From a checkpoint of a small mixture-of-experts model trained on Wikipedia.
Experts: 40 experts in each of 12 layers, 80 tanh GELU neurons an expert, 6 picks a token, a sigmoid router.
Training: a variant of SOAP for the experts, 402M tokens.
Below are experts of layer 7 (counted from 0) of a mixture-of-experts language model. Rows are named router (the router's row for the expert), down (a neuron's output weights, with its number) and show model dimensions 0-127. Each number is 128 + 32 x the weight over its row's rms, rounded and kept within 0 to 255.
Before each expert's rows: a language model's description of what the expert responds to. This comes from a sample of Wikipedia text that the model never trained on.

# expert 12
What it handles: Common noun heads. Nouns after the or a, such as character, film, part, team, play, plus mid-word pieces like man-ag-ement.
router [114  74 154  67  86 126  84 156 137  87 127 105 113 140 138 125 121 121  98 142 147  41 106  84 130  83 104 107 176 100 150  95 108 128 129 154 168 156  89 136 168  91 124 118 128 182 113 127 179 134  99 131 106 152 152  95 152 134 141 161  64 136 121  97  56 165 171 134 149  95  95 133 122 110 178 111 117 102 187 111 105 128 174 153 132  90 111 158 152 172 145  96 139 138 120 185 115 108 184 120 117 169 143 115 189 134 246 131 115 138 148 125 121 141 200 142 122 192 114 127 122  69  96 110 117 119 164 127]
down0 [110 138 103 120 126 141 122 149 112 167 129 170  96  64  71  89 152 152  87 107 152 124 151 110 108 135 139 129  97  71 171 116 121 123 135 122  94 161 179 130 121 105 111 184 115 122 139  93 123 142 160 173 121 135  98  62  87 129 174 176  82 162  51 149 132 156 184 166 152 122 176 139 157 163 173 118 165 169 178  97  69 125 134 118 132 154 145 193 101  97 144 112  73 138 118 121  96 107 182  97 171 150  96 182 178 152  93 114 104 179 125  96 131 118 178 110 153 182 144  80 151 170 115  73 124 116 106 103]
down1 [150 121 136 112  97 147 137  69 105 184 169  91 139  83  78 187 153 136 139 110 190 121 125 149 114 151 110 159 143  17 139 117 102 134 113 112 155 152 191 100 120  94 131  75 119 112 132 162 128 127 147 138 126  81 116 182 124 140  80 106 121 119 119 129 110 154 174 133 158 124 114 107 143 129  81 108 120 154  91  62 172 123 120 119 135 135 123 103  86 143 177 179 152 127 103 163 124 165 102 147  92 192 166 106 200 108 113  92 144 135 110 164 168  77 168 111  52 137 103 116 130 148 118  73 144 190 175  93]
down2 [155  89 146 103  71 218 115 147 157 170 180 112  62 160 136 108 112  59 106 141 111  72 164 161  69 143  86 101  94 115 134 112 104 142 103 190 132 133 134 151 152 153 143 139 136 103 114 126 103 156 143 161 137 106 147 130  91 152 126 119 176 172 107 127 117  96 118  99  89 156 150 169  67 103  81 143 105  96 107 125 127 171 126 133 122  67 139 182 114 110 145 135 168 105  58  97 161 111 158 174 132 169 146 209 166 129 114 117 140 182 118 163 111 108 101 159  78 112 169 111  76 120 168 105 149  94 121  97]
down3 [138  89 142 158 110 124 133 135 102 134 127 164 149  59 115 167 101  93 167 175  83 209 165 201 153 130 173  74 159 202 150 168  72 123 106 135 139  97 106 186  89 125  90 126 100  85 134 131  76 125 149 131 106 176  94 143 194  91 142 102 112 148 134 123 151 117 131  88 152 125  78  97 185  49 123 151 153 127 154 152 128  87 121 124 150 125 154  91 139 105 128 200 133 142 112 149 162 159 168 109 105 128  95 128  89 109 141 149 170 190 162 143 101 127  86 130  90 100  91 119 132  96 115 117  72 133 126 130]
down4 [132 133 113 184 147 117 126 144  78  75 182 148 142 144 233 107 126 152 128 128 134  95 115 170 156 122 135 143  93 119 158 172 120 110 156 159 101 105 122 137 122 127 154 129 173 192 101 131 203 113 167 159 106 116  99 131 109 161  77  85 129  83 118 171  91  83 187 122 118 134  98  93 164  54 149 111 163 130 111 142 161 114  84 141 107  87 151 165 121  85 119  68 104  51 159 108 137 127  97 177  99 104  80 139 130 145 112 142 123  74 207 175 142 102 128 152 149 102 126 110 112 152 164 107 123  86 155 112]
down5 [194 128 221 130 133 102  72 101 149 123 117 108 105 135 101 123 156 104 186 127 110 160 137 125 102 165 163 143 131 116 133 115 142 133  79  98 116 129  54  98 161 106 156 169 143  93 133 164  93 131 161 141 111  57 100 105  37 113 210 180 120 155 168 203 156 106 175 105 139  72 124 128 156 133 164 185 150 129 143 146 104 109 176 131 137  85  91 144 151  81 103  94 142 182 105 117 120 147 101 170 116 120 106 102 166 109  88 168 148 118 124 110  97 141 133 116  86 103 101 148 134 113 173 147 169 160 140 113]
down6 [ 30 132 167 159 123  95 112 152 160 188  28 189 148 124  42 105 156 101 157  94 136 145  90 135 120 109 125 169  84 141 132 164 134 162 121 150 128 150 127 155 183 122 177 144 109 117 110 161 139 169 108 177 140 168 121 114  66 163 144 137 135 128 107 132 102  92 168 140 127  88 101 105  92 114 150 118 129 135 194 158  96  80 130 155 132  81 125 143  85 118 194 177 116  91  68 106 152 114  97  99 142 137 145 171 145 150 149 169 101 134 145 146 105 118  74 110 130  85 132 100 122  68 120 124 135  81 120 143]
down7 [180 120  79 109 120 159  63  85 155  78 137  84  97 169 108 143 163 119 153 181 180 165 159 148 118 105 129 146 171 142  90 148 114 114 132 121 129  97  98 132 103 144 113 130 107 109 142 123 127 111 178 171 138 101 157 121 163 145 127 140  69 109 162 113 156  92  94  96 149 130 136  91  67  96 123 141 144  93 119 129 149 171 194 108 103 151 126  98 164 112 114  70  91 137 250 104 148 151  97  97 136  82 173 124 120 143 170 117 152 142 143 122 175  73 143 177  55 154 201 114 172 114 119 163 125 130 141 112]
down8 [148 169  77  69 140 106 133  88 103 111 238 143 155  95 159 115  96 143  80  76 102  63 146 126  59 102 170 178 156 165 131 122 115 114 106 161 120 116 137 124 127  87 151 112 109 126 151 125 106 143 200 164 122 111 157 136 111 106 107 167 144  80 120 141 118 145  82  88 151 158 127 144 110 119 124 159  84 135 118 152 149 131 113  80  95 191 141 127 114 134 185 187  87 127  73 135 129  78 149 131 127  82 134 100 218 112 122 165 148 131 155 120 143 121 176  81 168 135 123  96 109 144 165 181 106 171 109 139]
down9 [100 155  85 173 111 153 107 124 182 128 144  98 128  92 142 112 109 113 106 162  78 112 154  72 117 165 116  46 144 150 140 121 136 139 145  37  56 108 158 197  94 145 129  88 154 120  95 147  89 161 150 170  54 137 146  87 183  86 156 112 132 174 131 156 157 152 127 119 147 131 130 103 106 137  88 141 101 164 183 122 134 150 132 101 163 186  89 131 111  99 144 157 107 105 103 122 107 129 155  89  84 101 122 137 153 136 126 132 101 123 165  86  71 164 119 135 139  91 124 214 117 107 107 154 105 138 191 183]
down10 [146 142 126 156 109 141 126  60  94 153 111 103 131 130 104 167 173 127 125 136 152 123 163 106 155 167 148 185 150 123  80  82  89 143 155 120 128 169 156 214  97 123 130 101 158  87 103 176 116  73 165  48 143  72  87 125 108 140 160  99  86  92 121 139 103 143 164 101 146 121 110 142 127 154 122 113 147 186 162  84  98 130 112  83 106 217 111 113 186  99 159 117 167 157 119  77  96 105 107 129 163 128 126 172 176 197 174 134 197 110 187 129 125 151 105 119 117 102 114  96 102 125 150 141 115 120 164 117]
down11 [127 118 157 167  58 110 145 134 145  95 136  98 103 114 134 101  90 152 165 142 113 131  82  91 109 148 101 114 128 152  86 137 174 117 167 178 166  86 164 183 110 119 159 160 128 103 153 121 128 125  97 136 111 128 131 115 156 133  98 161  97 132 165 104  64 147 167 129 103 126 104 216 125 212 173 181 146  97 121 105 178 126  94 150 169 120 145 111 193 128 114 142 141  83 104 102 128 132 100 122  87  90 146  69  61 101 144 216 139 180  86 138 102 115 112  93  84 139 108  91 144 135 169  52 145 137 130 113]
down12 [ 59 109 118 198 147  93  55 130 110 156 167 127 119 110 151 161 117 124  87 131 105 127 151 100 171 126 176 154 126 146 123 150 132 134  82  62  85 115 171 110 146 113 132 146 140 184  76  85 113 119  94  73 102 126 120 112 144 120 161 123 153  88 166  50 147 129 120 108 121 198 146 169  98 103 117 156 143 190 135 140 127 145 132  80  93 164 109 189  87 143 162  83 111 135 119  93 102 121 122 161 188 120 139  94 142 117 124 139 132 144 114 155 124 119 138 111 166 135 146 138 218  68 117 187 159 143 106 205]
down13 [122 106  68  75 115  51 171 162 136  98 110 108 197 147 191 115 121 176 128 118 111 114 143  88 118 139 164  96 185 132 102 140 138  68 141 144 133 147 127  56 161 174 114 144 142 180 103 143 119 167 150 107 154  50 124 112 122 110 119  83 112 143  73 178 193 170 148  82 106 158 147 168 163 114 146  98 142  99 131 125  66 178 123 104 149 153 179 145 111 120  87 147 128 158  71 124  99 153 150 148 185 103 148 117 179  90  98 131  90 170 128  95 117 154 112 153 142 106 146 175 130 137 125 161  91 131 116  99]
down14 [ 95 156 134 121 170 148 189  61 152 141 118 135 172  89 133 162 123  58 199  80 222 171  76  93 139 156 164  51  84 125 120  94 119 130  96  85 120 105  88 131 148  98 134 104  83 146 126 100 137 162 200 105  94  77 120 106 133 122 116 131 164 138  70 165 149 148 103 160 121 141 167 140 147 142 179 131 145  79 135 124 141 112 152 112  76 122 174 151 147 106 121 141 151 123 114 127 115 126 143 128  84 103 135  65 134  94 101  65 149 138 130 147 174 154 117 150 115 194 171 133 132 130 159 145 138 116 153  73]
down15 [176 163 118 176 151 153  45  82 139 121 165 115 140 114 149 116  92 151 179 150  89  96 104 108 164 134 160 141 111 143  75 101 171 118  67 149 189 127  77 160 136 111 152 100 130 180 136 116 208 115 157  70 137 150 103 126 146 133 103 174 202 135  84 124 143 145  91 124 117 176 164 136 175 164 141  89 140  85  75 160 155  98 128 132 117 154 156 161 175 116 100 100 137  96 186  85 104 127 114 115 142 126 110 106 178 144 103 105  91 106 122  83 153  75 187 137 108 164  88 165  86  98 145 107 127 111 129 113]
down16 [139  91 170 120 139 128 145  66  93 122  42 102  67 150  39  54 134  75 125 155 177 172 118 110 114  85 142 129 164 138 147 163 155  84 102 156 105 102  95 147 125 146 125 131 130 105 143 113 143  79 160  79 158 160 149 134 104 103 142 135 137 165 110 172 140 116 109 156 131 143 133 142 177  76  88 102  97 111 163 108 127 132  69 131 194 110 176  99 167  62 111  85 100 129 116 131 132 119 149 159 156 114 170 166 159 143  87  94  96 140 130 132 131 141 177 148  99 152 155 193 169 121 127 182 114 153 146 178]
down17 [165 137 131 166 115 176 131  84 179 141 101 154 129 154 161 113  93 141 167  99 113 140 156 102 129 119 101  87  90  87 159  87 163 123  85 152 187  97 158 120 122 176 176  87 142 132 167 157  92 129 112  87 127 134 155 134 103 190 114 137  75 153  79  54 151  96  91 121 104 154 152 149 115 160 116 119 118 139  94  57 162 155 149 158 154 141 144 113  60 155 126  79 118 124 163  95 137 130 124 131 121 179 176 133 156 110 198 101 220 151 167 119  78  93 132 149 129 106 104  54 118  94 167 137 148 130 127  96]
down18 [156 116 113 118 118  94 114  90  79  82 148  88 108 130 139 137  72 137 119 138 128 159 201 111  91 106 159 158  74 109 177 109 154  73 124 128 119 124  92 142 149 153 125 132  65 152 121  86  95 187 126  84  74 168 112 117 105 143 111 104 138 168 150 159 123 140 143  88 176 110 127 148 149 119 150 133 221 150 144 132 122 153 141 150 151 136 116 162 136 208 167 136 150 130 177  74 109  87 119 149 105 129 123 123 110 126 134 156 102  85 133 139  71 123 204  91  37 178 140 119 143  90 162  71 128 150 164 174]
down19 [174 146 113 170  84 108 181 103 130 184 105 170 155  54 126 167 206  84 106 145 138 106  97  95  80 177  91 147 152  90 108 143  76  60 105  95 102 139 177 117 124 148 215 159  84 151 112  88 137 106 202  73 141 141 148 124 138 131 112 119 115 156 155 124 145  84 156  84 155 106  92 162 155 110  98 134 106 112 129  98 148 122 106 162  79 193 119 109 140  90 163  91 121 161 108  42 134 139 157 156 106 124 135 138 144 153 143 172 153 126 145 116  82 120 124  86 125 132 123 155 122 128 112 132 143  84 108 159]
down20 [160 104 136 161 152 111 175  44 130 212 134 153 148 167 143 140 101 134 158 141 157 102  99 147 145 124 121 101 195 109 121 126 105 108 145  90  78 195  97 127  82  94 196 121 137 168 142 111 115 100 114 175 118  92 121 143 118 106 154  90 127 157 171  96 102 107 125  94 183 145 147 126 127 124  99 151 134 118  59 140 174 136 108 104 178 108 148 100  80 139  71 103 155 155 122 134 146 165 102  87 181 115 116 145  77 114 154  41 138 167  83 127 176  83 123 121  87 141 164 166 166 119 146 106 101 146  94 176]
down21 [127 163 133 128 147 110 101 156 140 119 117 160 134 122  42 112 157 174 136 141 120 132 120 201 133 123  99 126 179 112 107 142 159 156 141  71 118 130  60 180  70 107 130  92 159 108  81 104  97 152 131 157  94  50 207 143 126 113 116 176  87 143 128 122 142  67 149 140 157  99 128  75 123 140 113 150 100 151 164 157 114 103 110 122 155 133  90  61 162 112 150 163 135 129 130 126 180 168 132  86 111 193 119 130 141 166  75 107 189  81 106 132  51 141 165 142  91 137 116  96  90 120 135 172 171 142 145  97]
down22 [172 159  78 108 122  76 149 136 121 125  67 157 133 140  72 132  94 112 135 160 125 136 139  65 133 111 176  91 186 158 128 120 187 159 155 163 112  92 123 120 120 101 148 182 145 222 113 155 116 164 116 184 125 147 174  93 132  65 118 117 159 139 199 160 105  89 120 123 102  96 162  88 148  78 139 164 173 127 109 109 143 132 110 120 130 155 141 109  80 125  70  76 100 129 130  98 138 165 149 186 143 109  99  96 163 105 151  68  83  84 127 134 115 168 159  55 152 135 141 146  85 129 157 117  98 149 125 106]
down23 [130 106 196  33 157  81  72  41 169 119 131 132 160  95 149  94 168 131 100 119 167 139 128 123 170 121  65  94 153 166  99  95 182 133 116 159 176 161 140  66 162 164 111 132 142 122 108 186  80 141  90 138 101 128 120  96 112 118 152  72 143  92 126 112 155 148 172 129  81 115 151 169 113 105 124 109 142 116 136 125 129  76 180 129 151 114 111 140 177 122 127 133 138 141 167 217 125 120 148 132 157 160 171  46 121 147  98  77 144  84 152 145 129 139 125 157  95 102 113 141 116 118 134 110 121 120 141 182]
down24 [167 135 136 175 107 130 142 162 123 128 151 115 126 125 134 171  66 127 194 139 157  99  87  84 124  91  85 193  64 157 155 144  72  99 139  87 144 127  58  88 125 200  97 143 110 122  92 124 144 150 176 159 130 134 180 121 174 114 128  90 124 156 139 114  86  96 106 136 122 103 124 163 139 200 125 130 142 114 154  85 141 119 112 144 126  99  62 175  83 164 117 106 125 175 144  97 107 160 148 126 135 127  99 144  42 149  74 129 155  87 114 163 178 148 103 126 173 139 158 151 126  85 134 123 127 197 181 115]
down25 [135  96 173 110 149 111 147 147 114  84 177 136 135  72 120 135 171 110 102 161  58 156 118 124 103 152  75 123 119  93  71 123 127 195  94 144 121 135 186 170 134 109  77 168  97  96 116 100 118 114 131 141 123  95 125 119 155 151 131 155  80  93 130 116 139 159 106 113 109 139 151 186 107 115 167  88  52 100 100 155  93 138  94 104 119 123 140 119 107  70 143  51 185 204 143 134 107 106 123 128  95 191 179 171 174  53 137 172 108 163 170 108  89 144 133 167 151 140 125 115 167 164 138 118 112 100 158 128]